python train.py --num_hidden_layers=17 --n_experts=16 --d_expert=64 --hidden_act="squared_relu" --n_empty_slots=2 --router_score="softmax" --normalize_top_k=true --balance_bias=false --lr_router=0.00204 --vocab_size=6619 --norm_eps=1e-06 --optimizer="muon_variant" --learning_rate=0.0104 --dataset="wikipedia_en"
Below are experts of layer 6 (counted from 0) of a mixture-of-experts language model. Rows are named router (the router's row for the expert), down (a neuron's output weights, with its number) and show model dimensions 0-127. Each number is 128 + 32 x the weight over its row's rms, rounded and kept within 0 to 255. Numbers have three digits each.
Before each expert's rows: "comes before" lists some tokens at least twice as common just after its tokens as in all text. This comes from a sample of Wikipedia text that the model never trained on. Tokens count by the router's weight.

# expert 0
comes before: "\n", " | ", ".", " |", "–", ", "
router:144090168088126135159118135083075123129204114110115184114089080165132105076112127113150121100147136133096128202137141170135139101154182099115161120201128148145115179179126178070124129144122107129177145109059101193160101104129165105179102081146174139175137113126134127112073094163134100125162140165135083184102124151100095172124150102092150094153114153128163126108120050085123084177143
down0:094176101112096130147115128146146135116038105114163110117101197160096110096225164141075121134177115125200158142101078096136067153098160160116138142095067112186130103117124163116146169097150156122133168152147150126143152129139193132097127171084179160118128124061146122148117127153114122125083087125091114141154119078084095108102054094099082133135108162130142140173114172176161138136143
down1:100142119161089082150083147039126115130138085161169135090117141113079057098172167107155105128132097114090112163113175138094122126184129067179148162163114095118127119112140082101108154147149142143095100133145106176145144127152178110136125116107145134124133126114095141068136126122070195113148160191141081169182096195122126108091068148102130117158216113075103166148160120171146141146164
down2:157158143076157120041130112117101153143112126153108139106145112159146105156099077097083153120082155145130111123141170117142121083141183045137111152127149177197107132061136149132120108100146100093075109093143203108120173170096133084107150136155165142110146146219109133144130141144119138120165095110144142172124124200098052137141153111134203122074052093116107135118142129155123139141160
down3:119094095167136145153182109184092161123072177057169207124117142118147115133114117101160111131111106149121070162093101142142114146133141155121168111179109214149174171059118118150135077098143120113138125144140140077169108150118135142109165110163138124068121144194161125094084071134108134063078129082128109127164151133096166140154138151057129177124172138120134089113092148175103089109089
down4:129114100145135104119190109098152117145116072139178174098110127115096052086133116094105142168132062119110107104146146110152146131158163094114118150091212155120120125113108063099120111126168186146135123035178156086091102160169121090101134161100168075164157118168157111095087079183181127121136187104118121171166112150085151136112143095121157178146146100126090122200113134137159147145138
down5:062092140165125103141103086121168103144141108175189128092128122116142113166150071136089146117191142113120166130121077055106164080160139156087125152122132140137087120218133139088159061177085157092215145086130152120159126101109105173146116111122064171101130145135067146122166120147127189080080112134116129134145112118171084110091149117146161137158136133138085154136157081113177159143115
down6:144171149111095140179172147120125138119143085135115131125149164093154122117120119216084081156124127137109143064123120172061124135130135123115093140077108192143046133181185115167109144150179101170102145120143107185079075146135119121126133161143153209091110081140136140075088113182019133154133155152128108123105100116150143130123101145127139151160092139136173130104129121127055100090136
down7:088123098168156115193089099082111126127145144124127103141141154153128188161131170087192110101121059098110154111112114177182112113101167134159058137211107119173068146109158139117099116217132116132092143147102222152131111115139158160120081120099098084163119128128091105111094171154100092150118145170113109146123122120107139120131167137140116099113051106101190170148144104128099134075159
down8:100064112162122089076125149121162138118100053132181094110204137084125150098149106107142135116127170174120116126188091106099102163145157097063195097135110125115112127184171160054172127133114116116134131089154115189141117132098128153171105125144116121016095162146174133149100169088138108154145155124134095114176129181137163117102176171129089103116134156146158145103103096086116175120117
down9:151103142149132180123086111131140110077090138165149125147132149114097101082129115094139148125139099134104064115183139096177098155130078204098119139082191159141090146133138147147188160140151170122118147040162118115094153100125093121147092149209177115054152082116123123101068153113157122198170134151060057154152157101124154134081139123119112116125112103135095140164159141135110103132184
down10:136161052132153061151100079124117135161140205179132159112102077146185151088156146156164085140085084118102118133112129110134125102109059144107128070156090111104124155128149214091149140094155129135113106094065092124079152139159097138154122092112104137096055108118132153119172114165197197134079122167158154092121137123139152152129104137162179186140175107168131138156117120136142096121114
down11:173136159109094158100116169103118149028142153143128137145151111187148125158097157143138131164102121087151138114164067134137099100155124128117078174135151209153100124179160076089150173131119115128138077101150093195125104097099165108089159145085110133120128110161116155150085113102061157128140096190115114198153194079146099081104101115125116072187127123116128122136165126109168140088081
down12:131135141127086100112154143144166092182144141146090109146157137122151099082142086149126106115107162179096142093155073146081153167121157124137139068162163109125175074113166123140136155070059161151179131156156168148091116158127105152139082098126083142193075075162137193145145130103138103165101146107120144176076129101068154076129115175139106141146155056181170133102084144095077139088145
down13:121197188100150137073102152091097152155144153138112186118075106105155103097098143092154120161129116132093091179175065152078119103163091155109138120155156155114144108091128114107103113184146116098127164099168162149108079135142191154176165155185137125150146142107146119150180097114115124134156132179124145109166154090070079079079154153137133086122165087146115079136137170144065050083124
down14:129158137091170086109062145106066121119092134114137166165143137136208094139128090179100069166091113149168060129123122154126127095105068123080147076165094140146096101131098167103081114186081149121165205142101113119106155118121103124136164162088145125111139109117184166163069166150149139115094134138114178156179138129124155149127108103127107087125099177188180164128132165121130109065162
down15:151106120162134141121200105124106088135126157124144100125124136175098147137143098171119115085120128112141136112105074173121163167162065143107077145136172165088102129171105040135139106116163118157111074134136180118194086180130148091128132082117105164123100177125104149099127140186199088158144132144135145097180140152110110160069113133114075107135124103096141154154140182139163059039083
down16:133156144198132100177156094147170126104101077099147167103157132153128136205175169074104090155184171158097119095153114095112096162131134147085105110158095071089180137166092118134155094079148159111107044105099040129159135098156073087116153172171131136122126160121118124108129098152159162154094107171104140092090113124136110142172099136113141107184126153097211119112123144126137097120144
down17:101144161090147066116157117166169082169103140172115057135202120163082113121128140187107169147080156070182129066089165172134102075096176105154155166125095137128150109109146103120157153101139113069109101118142108146175140131119130096110162128115130111151150170138143145131155163112120104082096138070120092068151153144092085080133098140196156129124096104141113180095149162205103115147156
down18:119080170066104139155093114179115154093118172148113201148098060097127158171136116073104085093113154066113154127126170159108081113139080128136170120130162110167123090115118112075152176107189114109170089106182077137107113116117197100152126130163160103162168135152131086105157120112153088123158113141075146120130154189121096146168131081142139171122145108053129133189118088137155134181123
down19:118163167133107143157142112079083061108140149141123122140093131133154108083114083123125164173124095158129106108057117134166084123143125209152192113147159192124135099118151063086127100179145061122111148121190147131130088076148093192162106165085145112156063114173098156123133182096131175194157089126064159165095110161107134131118098074141139124150085142152143131113159129141111108140137
down20:121135150153056159153144133098141166093124187120063109118132094147150185130120132151170089113147131085103110189179110152013092147106156154104139105117185097121112144171099129213158143143117134094104123026154127152102084090157137175082151092096105128162150117114179155108143165170105121154130136087126124140102151146099124084102168142163125099135100130168083147106102157095139124167126
down21:126089138096144186076134109070143117149151177131107171151133124134138174146203136076124120136165067091123101134151111126153116161166186126123102039130136097159180063183106098140161164108113092102103130093156178128089150114077127124122094111158143161135208073034139137124125061112145121130110129172116142121163137118120146153138136098100159117178172141136192099138135137104095117091109
down22:140148114118124159116129075107165205077087178124079155190139127042066124101144145073071122179104073119147161106134170110163097137111131111108147193121125116142129099108147155187100098100134130136054139113122132096116128194081199115100179127132107168089145147140112176098155132146051148119160169112169121107125145109074110151151107129124161083129161107139141136171139175137130117154100
down23:118119121091153125119090105120147123147176160135126123036119165140105117149174087076159067183060145147095104119110152124115139130137134108101156134076154151133099170097100115125152144140149154120101168164067141151171146124152083102117123161155101141141094087108161065091136140125169231131141077166175107155074145165154134142112081117041125159114152120190125089118086130152191138118156
down24:178128146110095117130126090164110145107123074081225156146170187102168114089103180133084108157173126139181136099125138121132161059125098131189083142155131106103171205073123136157109105138136101128129102151167125149066108169097126103150131138063120102087106154160060093175114129127152187178111104084119175149141134111149168129110106161164111139151107138082106168094116158102119091108103

# expert 6
comes before: "\n\n", " The", "\n", " He", " In ", " In"
router:109170110076109179202148073061112131170133202158131131113145155120183140114069148123126109131104085083099108127118162115149116083171071137117153119103151100159054144095087143109131113136126094167111156123114116109120245164228114130085102122116103165127146113150130156123154132167148169107140143136121173122102152106107157127103191108148095125153132108154104077162152085107110099163121
down0:142117097170124174161136124094056073157116113128123148123113072181106119164126129143143153099165088100105118168124078145121134055131114164099099152107106132166145141036161106113128091178095146129181138122202123120086158068115149085130167132028176113136141139152166131134098138070083061123138124177119157140111109164151173102124158099134138150148100173097142120101171157137169171143139
down1:134131096145113150149126075150131139084117129114162159167142139158163147062091134074092111139095082145164157086163157166183101132162164114071090094146139100117158088122174133181105143138087077158135119112107137148132099160172099170115094177167120117151157151134063100086209155096148095186146148122130127197157139128091107156127194125075130125135107056069137072141130106074120127118149
down2:097081170112095120146122123157151109176092112105138102160111165122137087084130125165138144138106085116113138085146139078171148092111108130183142201115195114160117121097143086137116109130196134092121137104082109155078162213120122166121121122163096173056127147083182111075138142091161124153164096128176101168177121130161157138087149118172066091111114090115195155102134132127147108061162
down3:066105109123105109125151177064089103144152081096171119130228174150184141167117147152144132098147166080133098167161163145150099136155096092160122188130120068142129142095141068109126120106127128084161160091150121128123160088155071124122141093168210152115137105083156055129167110161141122095181128100165122165105088071110143141111137111179096067114129114145092141117157139141099149127163
down4:131169177103138123123136124142104084087088165095141122125134149129097134149129095161116112085119074151099168146120081127103139133140089148136138083180123097131119140042146171117081214123178130126103144046126129185096116144169186119119155087126097172143143100087185125142114180096129136146134140140101098106148144185098176170134107163169096115140130132037151116072117150184088195105119
down5:080126128110091096127129103148144146098074166148151153121113117159077121160091080059102148172060171172119212146143139170142135139156152153073153100208126116148114114155135123124160149167112055149114135123133136133151146134177121138128149187134091181100132082178130113097125134112140143078117088169097120132149121135174078164092137117154121114149168145144101145123044096131118050123048
down6:158103175098163124106146152098162127177163137108128128084079131116080136105146163121167096110121139135093109148078155150153114121121086154114163070180121085116119154093138074155178146165135161083090136122128105188134107170147079130133143126155165154075147103153115158133094154082169110104096231138092139161129168161188150091109087074125120186094083128081114168138114047111169155117106
down7:149112115136146124134113135115120123029151122124199145127177124101068102135150113133085123089058077177100122180171066175121091109120118172106144075113158171132108138127092171133127084082119139195111157075171075112106155109148164083153116113121166107131129099091090107162133092177207130089133138143130134165134149170119078115152162165140129096166118130135164137140091158089148175185114
down8:133139102084073151170165144120089110184167187188114087140147169070113148127121090094136098167088084123121104111123127066102063142109061143083119122132116108193083124130149132048107132109146187089126161128187162133134107167188113121071159124186134125125132203116116150124093104175094159158130111112119098119110180143153099133139120159100158116153147083106153169166127126090128145164168
down9:065143147141080183122109144151180184075126131148077090081125151097078139231103147115157113165155156139124090111147068101089128106103116137157141117153130090136130193180071119148081089149151158134135142088135105147146073117129160155119123124143181132032109130141065111158134085122181166105142174136130121154171082154088158119100117094146102117119191136104156149119159126135138084119147
down10:171171079151095136131142145155161129123150142136130175116097102126064103148118116132097174126128103099162102157113049112166107114173151080164135136048131145156151131196159156129101175131125121127105139154081192166162137174053099148125105122083067124088158141084079140159144110151157147110179118166160094125114144146142132155150061111124123107047180149134134095122069103173155103114081
down11:073139145113180136134168121164071094198088194129104184097146113139137104138073150232102143151200153145142148136145104126147158187062089160077112159172137115120134095094172128081089156160113132122133158064108073157118134154143135091144143164130103158161113123127125127117115142112151138078136131098155175126165152136163118089126109091060111121075119071116108096087129128153105123088158
down12:132152093110169122133110155127100099088134103149112171122108169113113111140199105155128092116099117080132120084066133178108086132076160135095136107139143119086128144115100091161130143163108163131103076129183066128108129165114080139095150131154119095103148069123148175080088139149056092213126154170137166145125147079166130186183102086123141155109181180185128159149098204121138145125167
down13:160129094098071105119104094107126124073124128148105136148154127133174165128185100144123144148103146079089127111090081124115160081116152138149126128087115172202103139099132132161167143077095094166099148129184104108093147114101146130175140115102226120086107108110115151171088130138121053138125095095161084107099163151170091158184131120115183152139133091109179152117162175218100139173082
down14:113090133136115146085134106150174104101145072158125097132171115067130155165141134159115191146076116155142096099148135113154165164070210108074168130152112131109125195119156132109121097092155110104215070128049140129110145126137185130082174151135127135177110170168162121147133099072108178085150177125086115111119147124085112152163060124179113131102131135149086080129089124120123102131163
down15:130087137105106192084106153129127137039101135158097136158198069118101121168205127146128114135150154118103138075100162130104077166111108142171168171152084154094139103138143125141143087114139117133102115106165125174109115142109099104083122100110164143131133071082139130131132137165160120145134170113117182157121124097126076058106139071065108188115191102179160133123145120125181198183110
down16:188098136171159130150054085153138124171120089098146112130170118104137111094086155117149174152123141142123167121123087130131136167072109169133118103091075150119110130072151166109162095138154133120129159120161155177107107144168119110127108148190126151130102149175102158128095128133158158108139096146095054031149193128115073103162048102160115199115144179115108132173155098162116082096085
down17:129151109100154138126115065087098105111087129134109073138143099082151073162132140162133110155107161093113188124187208134154119149155088088195130095154082176129132082195163107090089123108173131156168106088069146138098088122184127121153133176101124162082130153160039126107124092126135096129150193141134083165132137128130152091139137094125118189114160123142143124154146099132174113172076
down18:136160169151135128111154121133161069143138126145110142141146107157155109090102190173152073164152079098061145143072112092131122153114104111092116143142072147106155085107144112202078062147157128105108117142168179158165116073145128069150144150160107138119143180112103144077163131181113108136093077106141080146106094088139099161086134145107136104116245142132096115118169183143119113162156
down19:100089132126152148147130093123081083146082066088130097129150171092117156119176125133124064124136103136110097068106216087163129135161131114083064226158118134172152183093093122093156096074152112165098148138157186137136118203120101118150116084127084095130143177103149157132146151161126118126125145093121174159146102104117146150132164141116130084162133090128112103158168133150086194081158
down20:160180117136188148101139156160113116147106148123122124156104122084044076092064125123152110084244147119214130090139121129140117112167161136102152131080129151103093133126126100164119109116144107132154153162142086106143089217129094133127107186133076145117099122206135143103107109070113141106135138127163105147101166142140117159202155076189123099090157095138095091140139121131103123121110
down21:150097156105139104147108103098086084138063184177115132119177091153096143092100141137141141109059104108129180168151168070084150060203084149098139119129146060112131131097151135158111102199121110101130163124154102121156098081215148169152111135142103151170150137131149134118151123106147149121117147156141192126143154082072117065119166155100091078153140102090117129174137102155159163163097
down22:122180149047141101119173067120174074103125161118125135066128165102156087123108140134128142115102169195105089127120130130183091104126133128180107085129141184144112113145181102157150174111090120075137142087165162130106061142102056130112123148109163143177142119120137113158157155107111139109092115124111084159161109162112034148090131169148118143168147127140079156159129099156222123101152
down23:132153126156189134166152088171119094116115148127076166123113121128191166171121077074129139127149132140153147128156120120126072093143094135089112167136161119158158161172077136094103121123162143024147112128153151100089130120146123084158165097062089137075113137146103129115141132105103211202145149165126117158186078112074174077147142088146089139125060155156129082141122106114100122151167
down24:085134182118123083149143128111134113134053135132157111142115126156133161115142130152165067088143139120144108095082159135166123114163176167138121124131165144110134117122133147176088114089121156077138123168090122115112196114093149132144144159096104138152119129106136086058166158131123136100045143119131187091096161177161183149094081081132149131101070182124093126074185032131196157167137

# expert 14
comes before: "2", "1", "| ", "The", "|", "-"
router:180094087097087188133198122121099173149109167135121095108169146126116110087054149149210141120152070156161148072116149101140133065122149124185108127133155147135135146150115077179135133131126140111095110114158183145145107139100075125066100144109097094130159176119183136120071133095072120129084124101155152144145087058124135130194178114070188123137146110082157133142121095128128119159144
down0:130198096083100136106140151116138138099144076168133148174087121103158110136089185129130133155082120161091093081130110108182099120147119158158180116085096119101127162170081138130116072136166149127080094107152134094076065118150124172188125135121124145131097097161192110130116131112130168090162110086117145188146047126103137114145191133201132143131126195096154152176060094098151140154139
down1:167125116149104158079082198047127125130171052154126124130119162123169159092147109099122127087075100131118056111082191119117157133109153114151160123125156167114145106124115114154086152097161128114133117122158175108172138141183110145096169150142143102092130161181112120114158115155101078129126115114102132231164134103135183113116138109183051135095120074161088164101158157091175129092124
down2:185107090137120169088132133142090134117098187149142087189166140175179108110165135159069122168155095110178102097133081169139099196166145160184114109150141157134115149108150110098185127154172148088168096118094154142098170155119082129087159116118102123131143171145167128099126149070114124144146035069169073158096134116117107140133121066135095127093138072080125090096154108126161122083134
down3:077150095154104128092146149153118095137150143170160059095105116129162121082102133160140124066115150159110126189154080130215116104092137153158144168164110130152173089142187165067154101187115061102118184126144128155127155110191108124159121114099115144079069111138200120111129138059133183103085129183107187099165139088128151122117139091135105106141137118106086072148125091121147136136133
down4:136113094129142124136157126109071117163106151158097122156119186123103164121122127161149131054131087106136097105122108104107074170156100189140034081098193161168146127120165109182130151116125133138103091134125135152131081062097142120065136131140093168189119114185188128149115154103148087124054141135152152113132189117176135130150121175150131067140178070090133171088114161117099106159140
down5:128089148134077124126106122117135142088115151103121140160117090119129074122142073119155186130144137142045064129160128155135143080176140137103219123129212085113162132151118078158034153101117156127168110112146120208086105113125147122102167112138166187167124149084154111162095144140110147137118114072148117147069153067164102135122119110167139170141148121133155113187117092136096138160080
down6:111084108156126123161085065127142084113161105149134131081126129094113083065200106075150078109146104105083120172144136079144157159117118112127169071133124152103179133093137094113180122152115115173158128159150099133115118139129142099182089114196157131164174132163120117116106195136109134133143211170104100107117196119083193076139132117135133115139103140122211126132115076078114164121172
down7:097146093100128130183128124130183179097189107099116075116138096149156107152132128156132071161160148115159111086100087184109163095079157059150113180143156139134116144124103117115066128141169099156128099101142084141133104180138158099092132124145142127088182137098124099118107145098102160149217125117068124079152151133161159146173003144133128113123172134158133147117094140166157144116070
down8:108150191117147153150140151096190127125096132111162059114127148149191102155116228163169123114059171146117109088117108137109100123118058142188113087152140136063123151091122166128075075065095111105132086135097164163081123189164151106151186117124076126083112113199133108150161117165150118090143120140088135114108152158115143120141161132096094113125128159127162147169135095101131111092167
down9:178164066143123085154137145157158181173163126136159091088147132118115140130130183128112113121148138145105129066090163141162126202105205122085121125149067075122151116182097125148082124138127083166100124066151151176135138151106148148136087105074132154138152103083110119158103149123171104095134123110105071113055136128199198139156120133108166086084177085106186105079116130126127119096131
down10:158140162107115099117098111107143095106094094120187116087123119112177203172112170180203113172098151101094129075159137124098111105116127148140152114143128147158122116195150147116100069130052195177158137117140170129139140085115107081163086130164110140103127113165127118173099111140115085090065139146174064147121114086074101194093105147076130163148119148104132137151154134169166077164137
down11:080139164064131133098145134135100082189136168089182123128165097122117121128143121158145131168091076112148047118094104139070108167133139135071143186179154099134094162125117144162125144081163101115106101081109159169207153154216163100132136123143091119094177136111132159167095113142136118119110135132105104185143092160140123152155105069159106067149089135080098084165173108133130179135109
down12:205103136124159130166102166090107082123142161095181089164131113147149100115166126100091116089156135151133124134127137073101146163123098093095160033171135141119113157115133138080124165121135109147142138154132147139125147132182107175075044105201152094181098148135078124058141125087102122199105138175147121128114125080079158101097144088182114122153070135158176137126149148122126088179140
down13:124102128145119064102134149125120075117125100097120098133157115161082176114165115070136103129129157143109116168141044081090130105145124104165169101167108093163136120111179103090116086161141147126094120167119107169108171086145137153092168145126072192130069133137134132112148094103123119121133118162183164201130130105136059156153161143169136138133063220121112147125081203131200105131138
down14:126133072124139101065105140094089212091134138165107140163126147183157151079137144063211115110150105121132137151181127164167128098116125141086131130086087104081075113149095152165147181077171154142157154116121100144133045125112153102133074190133172107130148136121135156136119137115126183119140107163078164137136172141101074121104133093122091086096135170138178061152161127133142142072149
down15:147140150091077148147111107186128083118124091156182127076161085116150176135094177041160149127104123134166162086151094105124105162151136087159141184170147152079116158118146125082095171089091072144155108122146146149109096090123101151113146076110164139110154206143095130100092128152194125167118165073126162072168137100141146132149109142119200168124133125134100181127108103066095139108094
down16:161101195159117144166109151147078040146150119139128159158130113117131135143155123131045146138010195099084099148133144186093109142155121158134153114047115118115111122123150150136162119196125129108143157153133133134119144121140138130125061157147138105100087143138147088186142130152121148159105154166132122090122158070102151128140051110136083172149120120144138045155169096096107088104146
down17:123155188105145153112164132170103151138091153095160069119131141140111099097162131127130156119138161175160105152103135114234104108144163164074137063122129175145096106149157096126122134099105152116135138147126137100133169097098120152065139126136069127033147112157120161153137196139138123112134077134074179157103114144106140089131184101066093122164112146138089086110151206064117158085154
down18:138086131116162112114160145163118092137127056119106220164148077098133088133126200154099097150165111130051155117095126161110145127126150135074116123185122080138125153134124091148131122113154158142165121149165129182124132131084146161132179148132118131093187126152142159087097093153046108165161108068079117173191132105150127116121077109103111155078160079192119120176096152136094141098092
down19:129066129180109122049158104171096185180139154166075099135150132148130090132116158127139127099121126127141117144120091122132129073118119167100163090137153180104097160155191210158136062125143158124125112061107155062158081175057143107158104115135148112102121080184106140131108139108160158149114158123169099085145106143160146115146151147098080151119144126083107096183152150053098168143123
down20:063149142115155141129132151152118087030167109173145185143144138142107169120109084091057156094156179134095199121141107112069111105106094137160060182064134134160157173107143139139112116109166144103111113150152096103181174183151142080137147117151130096103157106129129101152162093107181120121123140109090162127134128130130136150091092110153135158108087156122056145165080116214098134138113
down21:155071114150185158141095089170167085150094145155093090136136138071167155169120080087161154156123082063093111143143157123117148167145126082115132171159125122086159095152074111129194132126060058132118186084119176095128114138163112138145153102183099136133111114144147094160144057135113113120095111159128131111128133101149151086131100157202199108062076110132155165142117139142118171139155
down22:123141136096093127130147164143141154124080107113197072148130112085117179080104162122094097140118125177170172117185135086095214079143166147113204158101164220147119138049106112125147096096126155092108135119127107090116125169056149132107110125214159137127124170108106126129087147115082070138117109121121110158163093123132144108133121117092149140158165138139148153156141165075113093146078
down23:095089143140116081114112129125042166104147142066123158108163139162133118099146137150097121091179139121127186173129095200080110128102083089119155104092191144177163123079151104147090168139162135170148106119132106107116158149179149073074122150096131120170072070121121084158175168147118156084138102166158158148079087128153137159173125138114191093152182083090154134095101133139152096124114
down24:166178172175213114137115177153125181086077151126136154159154105172106110127161157126118090125150117161136143144116129133112124103158094195133091090178108139155104138114104109126103177107105120078050132123124097161130180116164159110126158111046117071112129119098092144082103137094119178086137191157142131083135085121130126149124098112091071185182135072105166149117079122143178097164107

# expert 1
comes before: "1", "2", "0", "3", "4", "5"
router:055155088170114098189136155162101151097130128091134135132089113093123131115146104120186087117147066101095173118142143163136113064168144140119092141104157148132083125158161173088146114170105143117143096156164111168179135134102131141140164107128119141082084152122142130110118120089107165152138173159102107095141155124071091129128181102198183082075102074142161160125113102210183104137214
down0:142134176080127117143062130122163116078097126135161143116143058189095141134095133182100142167121134147098162179161154089117101182114112157117109162119095125109108183125114067144167129196153081134116088150109097166196161153160144107136098150058142131104126187102123119143109081079120203131139127169141149110167128158147133062096108095144158123131090138094138068160089106108084156083174
down1:131125163139135104113137163085128105109106128122167071160201132148118126093081137125063174125111061160176172120158128163072142103109116157100135192110118138155119131128187105116142124073146100083114160120134129101158137098140142131201138112131156106144150200124101186123145182144140125168138138098079069130123134097136091054129183132040082100175139124102148182141151120118142138076069
down2:125149094156076083189094117154152113084200149115087158159069117094168084126124134138128156137046124124127178133148114083211115179163117140145081125107123124103117124116157110099154183140108115075124130098106134157084153114149126173121168104118129127150152197135191133092137155165168123065101154163156097075117124079098098139103118118122129175072108098108119150141146119221163149094132
down3:163116075103086132098125090083136144057125112109083107109195061130118137163133152134127126106181101097115170150139164098161163117124167157104131110105165139074143128141113174110109132181161134130172111160166135117136091067156193082131090092090131149136111069139135157082117133115073105106124109147125150178089147079120091102173201099146145156116174102213127187112187119146158142138101
down4:122118128106164092139119052084127106179153132116174119157091155163107144107156091097105078135097143143136179139152127154140113100132129147148152095139224094104093051120120123138204112125111155151131142181188130190110094099129130144157137100121119146122146126131111088088154139115114100107090198132103110119120142082119124143151155140215126090133031068151112143057174169144140167132110
down5:182126103131129162135136138149127092156149176162116159130125089089183133103074130065144151095128094071141125146099117076085162123099147127121104153108083171113142108149122097112082147126140132113092101118117091201136183075117151037103163126133100116178164094132142187129104179136156124078094115099099093127089173121224143126110138119167170150089124188134137148168127145120215117132098
down6:103122161127153153131146114138096152059097126099141139117123152157103183182179125110167135105145113084114117091131093108173169146112132154130108126148098106142185066124147109114107074196147091097069109127161090121100107130114148106120144133121137113101170086162129103100124083170163111135136116170066137118158110165139165172158182047118187101097082160172071195153076121130183133081184
down7:130097143126132148097151132167145116210092139174176073134122110159099124175099198151101065099149160134106109118081112103134154115125123122152117161164137134082146107136144104114120137091169095132105132110143134172165157078128104121136134171077117193121108108093147095154119114084134066124196106090139058190107105099116141114196134122115161132120145065084195096066145144098167194175134
down8:084175116160107148141139169182146107139102120118106158129168106134143137157208123148110154109189155130153157155176111140083058070125115169138148127148110199167097167138064137149098112084125158129166113151119059140088155144118063125088134150121104083087160130169083136124105118053098175143145120178118132111091123072142114131139092113189163132059143107115134125118048104106145159135144
down9:161128114064104122178114077134179138148152144118151111162143097102128142124163111194111122137134071106118096120092127120141149216142123152078154144124104185067128158172177179071069148159124114083135124118157111140148096162096167161118157075170113150087095131150110038115107110137096149125127180063091139133135113123126152079080115106119184111125119196151186149127127188090124108123125
down10:114099113120123118137187144100068093170145121148144138113031157106117097142159109097199125122115118073113140144161139142155117149165132163104136122085183123111161134189092115093112110127131099120127177108139115094150144070102121100159141099162155212030093053130192153104128131077086132102163159069113113137128172150118096135175140153157145122115098166119194113134146143181123099152132
down11:139145133138094151160063189135117149057188161126174088150153102171121118122163078081150082125165105159098118144107080130131159153142096116113070089104158113090099134128158188054119129148177098138122072182126137068129140090137084115113149093193086112158125206147133070120127135154186123177122143167112124157100142126145120137180137103155104154079109091135118159069158125164109149141108
down12:176107142113144112132163110174143125121075136172114087197178116127183150093117160142122157169108146136105159111131106175044129104121139094090115169165143119119093132150170134144105128107175105126144137139104141165120063116116097125134060194202137079149169088131076074129152107133141154108088133138169161155048067111123112142094175144055144076105099101142132131151178090161119104149132
down13:134106093122092149129056165119114135154039151129105067090183142149140148159116106146165137124136126097167051118134207160170106106111065162132141115092145162124101197106180096076095086151151085103078106066092167139146152150103171116142081126103168117139084119117164087159181134168084139183145148168147173155123117091135103132097116115151165160133135131147149102156099133146114163133092
down14:161168103126118026142145116121118132136098140157109119109130090096169128161096154139150181159121160098107110145099092165128166128173128207111142136177122163125133114164085143131109146147152105144125106112127138166098110107118083116205141117083127105118159213145136134123077111155152167168116158146075086071182143116185074155169141049103106101156113124086056125104086132089169114151090
down15:093120186146074161119163126152102086124098082134198145147215122107146118114108133146124091122159085051134109110148164112133109091137138179168152187132146098155168194097100102189149109100088110122119139126102184113119114133117098149156145125168123111123175146103106135156141061135129130111107167102151060205111136171168120153151120110064073081125154050109119131142115139096096122139175
down16:118162146144119146147125154140176057182130163145176139116189129130147128103119132155138119186108099182125100134132118066100135158096151102148173175081071086158164148084105100160121114109138135137104140127113127111190111106127152084162128100196159105123074092121158124087089134100162107132097146120163108122155217101121143114130066111135119095138094121193130069136110160023108187139099
down17:112171116145144108093159170079074185156102064077164159139144110093109127109111154134139103079131118129160152154139083100089123135133152117090135109144152125151130114084153135090081103174130115173183114176114130168164094136122111149089132140152094162107121164111133186145124110039111171197117124108128155109150085095096188113133109139133072136221156152130094159071089154169079099155183
down18:142130135115081125148163085100155161150102077128124143119110127127079173127136117172162142089181139108076162151107109121154132116083134113123085160149122163131158171221177104122147132164148118061163113101074137120121159139163110145135163111155118157140194190155129151133176129084148113129047152093095128091116141067130147091180119155040193134099092119112096090102095124162065094136132
down19:150145129197056127092149179111156144112129131122147119080110146110152110075178153127174130083121107090130120088144071198161050128120174129127168139179120141062154154141166175161084136125106161119122143214154127078137116120098080147127122100115132116119163121138145106109094090129152103172160169147111147133180104076051160127103115168138132119123090143137061185089099121151150074133131
down20:118162086142055112137117088120180072183187127147080151130175172093121113076088139059090087126100108119137117168122149118193139190118151108156125118116146075152113132181094103162114106121166195112116142087129092089123121167082175127141105150125185154114112102107182163119125125166127167166134066128177081122124122139128085141153117190120106104126101168048142116134144169143175123108112
down21:178109079122142152128128137119126173152075099114128145122126132218137105085114176065126153105132115160185131133097134078104157115127086146115135086078137189077094128132122128164139091092158099161138143165176192123213182100125175127093076129109106122100147122124096189145127117094118120183153100136076107129051135155149069108215121113135113133132139124089099157112131097136147109175158
down22:136063180151161165109169112174124159133047118149190099067093175101121136090052098163139082122189126147130123090127093148169090172083138114112187135119172152122106104113126102159161112204146144136114153096131100113105087190127125159119107117152133131084136138104118171107127160074118098159135109160141157117099179103127138108171108091163121095204140096157104158107144145067115085149097
down23:124126050109135157122116154162122156081189107143156171117135090119092124177148045135137156156124114137098088184133142097155124180106104184119171112140113105101111099155149166120154154097101064167152213092139091142094099122124097095094137097160151153109077115106118122130141128049092180180111157111141129062162118077141096130106172163113140050147163145114151123165153174172113140118137
down24:133161094126202133088159111130144138110128111117162172144148131091076114137169192117144133189091131110132037142135127144076135112107102136162138094139129133165132146167080115091112136123181134130074128082184132109116157114139194103104090084135119135057104157204122095180121139158146107133039095138106123114102146157163142156122183102168097097181129172148138125112106108107095155154046